Weights of a small mixture-of-experts language model, trained from scratch on English Wikipedia.
Experts: 192 experts in each of 10 layers, 32 SwiGLU neurons an expert, 4 picks a token, a softmax router, a shared expert of 64 neurons.
Training: 456M tokens, 9370 steps.
Below are experts of layer 4 (counted from 0) of a mixture-of-experts language model. Rows are named router (the router's row for the expert) and show model dimensions 0-63. Each number is 128 + 24 x the weight over its row's rms, rounded and kept within 0 to 255. Numbers have three digits each.
After each expert's rows: a language model's description of what the expert responds to. This comes from a sample of Wikipedia text that the model never trained on.

# expert 9
router:116165156085096119071112100132121133168135083118121112136114074102149099161158126142121119163132111175143127103104140120114120142158135155094087147161143138091153149085093111121097154136112122
It responds to: First pieces of longer words that are prefixes like pre, per, con, dis, sub, ex, often after articles: desire, prestigious, performs.

# expert 20
router:170139120154142162143141113128153089126102154117161127129127109110157110149150140103146154139117139140146068124125125125168126173112115133171168143123118155138109124145117158157157147119147139
It responds to: Final piece of a person's surname, often in sports tables or lists, e.g. -ović, -ski, -ov, Singh, Patterson, Aspelin.

# expert 4
router:148133135084160170122157141133153128136064082091134153173130051139093130095094113100136117159142106131150152137126128143104120096114156100146095140157116100148149136131109111107136097120136134
It responds to: Line breaks, dashes and name endings in taxobox lists and reference fields, such as Tracheophy-tes, Angiosper-ms, Genus, idae.

# expert 50
router:134151129126137163130163110088164108128142110120106161111097145138116173116161121132113105134111125075129144099128169116137107114095106161130127104154157168138153140159156126129178111092167166
It responds to: Pipe opening a new table row or chronology line, plus heading markers and Preceded by in succession boxes.

# expert 22
router:146158097136088145135111115158111131170151177132119148121145132105150147104128144159119167144090123142107129121173117172127159163117134116145122151112132160075142098143120158131092133138109110
It responds to: Small fragments inside names and words, often foreign names or apostrophes, such as Ken-ne-th, Mi-y-azaki, some-wh-at, Don-'-t.

# expert 8
router:140105093160101132127146123116149113116106158157154144136149116128117140163154105127115178153110128120129101140114140122157106139098095084177113081118136086162146116164142129125169138103154152
It responds to: Last letter or syllable of acronyms, call signs and foreign proper names, often before a bracket or pipe, e.g. ITTF, WPRR, Rococo.

# expert 48
router:111129125110127168156143133095108119095163091118135123126110136097097177125136134125111112149093131167145116142152139157133139067083168111097131095128107161151148117167127092149130127142125119
It responds to: Numbers, punctuation and openings in music review score tables, track lists and quoted critic remarks, such as Metacritic 76/100, Nominated, saying.

# expert 16
router:129121145121131113166138152179133132116123102131101128098137152142145140129131156135116149107071105144169078133100113126126152119113169147134131142149161134135120121143178103110154178154144115
It responds to: Pipe and semicolon separators between numbers in sports statistics tables, such as appearances, goals, Pld, W, GF columns.

# expert 15
router:104111123114125169149152151086103155079146105123095182128115104122124132165122103080108171151102092152141111100134103107109130109106157094158117133148174103134131124169137125131122157137115130
It responds to: Unit abbreviations, LaTeX symbols and braces, and odd letters inside codes, such as km, sq mi, kg, \mathbb, roman numerals in Act citations.

# expert 6
router:164121165069127104146117138095149105152162097126088148143153108170147080167124111131098162153128135156114169129147136137154139132165150127123101108109157138136128089136082135120100154117115145
It responds to: Compass directions, weather and terrain words, and word endings after sl-, sn-, fl- in nature and place descriptions, such as north, wind, slight-ly, snow.

# expert 46
router:135123128127137099160168141130153147097091122134138116154161155152126100091097154177099114158150126113140127143111119146132131128135105110127128100112122148130081140143154126092121084124152172
It responds to: Colon or semicolon right after an infobox field label, such as Registration:, Isolation:, Preceded by:, Parent(s):.

# expert 54
router:089097119094107120156153132123126162088147112144105150128117147141160144079127105146101107129127134122155114101109175155084130101129113132141151128123116096132148084153115122094118096124144147
It responds to: Opening brackets and the first token inside them, such as acronym starts, birth dates, "born", and remix notes, such as (RCMP), (born.

# expert 62
router:162141128157134159136155137147119114101132096131109126171117125108101106105089142073121095136102108133121086134154127079119144106103164133107139095144135113160145136141149180114188100141104134
It responds to: Blank or numeric cells and column headers in election and sports tables, e.g. Votes, ±%, Pts, Goals, scores.

# expert 0
router:149127141089107137133131141175152128105103131147123123110167112158160147098116152108167163121108119165142110105117152130112111091153126086126164104113121128106154169142134160113156161110122142
It responds to: Country names and their endings or demonym suffixes, often in tables and lists of results, votes or points, such as Poland, Argent-ina, Slov-ak-ia.

# expert 58
router:107140144115132150151131128120145196089085095165113128102094162125183154120115113105117126096115100131137151124137092122144111156109102097141124184135137093158141109116098123101094097126164169
It responds to: Closing parenthesis after birth dates, born, and breaks after titles in biography openings, such as born 1989) is a.

# expert 52
router:120133112163088126117153129103113139132135118125092120100090078120134127157140137161115133163140129085109139102089096104118149137153112103156121129118135150167098129159138118109172112136115088
It responds to: Word piece after a capital letter starting a name or title, such as Mr, Mt, Make, Love, Will, King.

# expert 23
router:151145136118139099161130109192171145124126122119084146148161107122157121092118140117139136088103110098112145106136093136143107150158131133178139107142142089131120106162089138108162098135114157
It responds to: Last digit or digits of years and figures, especially birth years before "(age", table numbers and coordinates, such as 199-1, 200-9.

# expert 14
router:161103125098126136082127116151159099158137149153099158111151130168120134152153149162123096083128134168131152118121095114149158103122084115164166105115131139063134146112154149142124096132157127
It responds to: Word-internal pieces like ann, ant, ov, ass, z inside words and foreign names, e.g. savannah, autocannon, Nyanzi, grass.

# expert 57
router:107155099129149090145168100108125107130120138152123107110085157112156127133124140139112138076120165108146142121135141092165139144105153138159118130113142163151146151094089099111094101149105120
It responds to: Main past-tense verbs right after a person's name or pronoun in biographies and plots, such as asked, announced, joined, signed.

# expert 56
router:113124112147162112140082111105096117124083190146072141137173146131158091158120139097099141130124092151120180134107143126128139104116162121089154104121161135152133169120116123125121090120113106
It responds to: Common nouns after articles or possessives in prose, like school, home, business, company, wife, death, money.

# expert 33
router:144150080134158150103107103174140108131118159166106141130134112122145155117108145122104134130116148147149085118166112160126144135123112105134159099111134135097079121148107135112106145102159148
It responds to: Final pieces of non-English personal names and words, especially Slavic, Indian and Turkic, such as -ov, -ović, -sky, -am, -u.

# expert 28
router:106126144107139143144103132142113107154164098151140138103160148153126123131130159159123115107088160155090114088146164141140108115164130106112122159137110112176131148135132146136169111138108168
It responds to: First cell at the start of a table row: years, ranks, places, positions, results, such as 3rd, 2020, FW, Win, Total.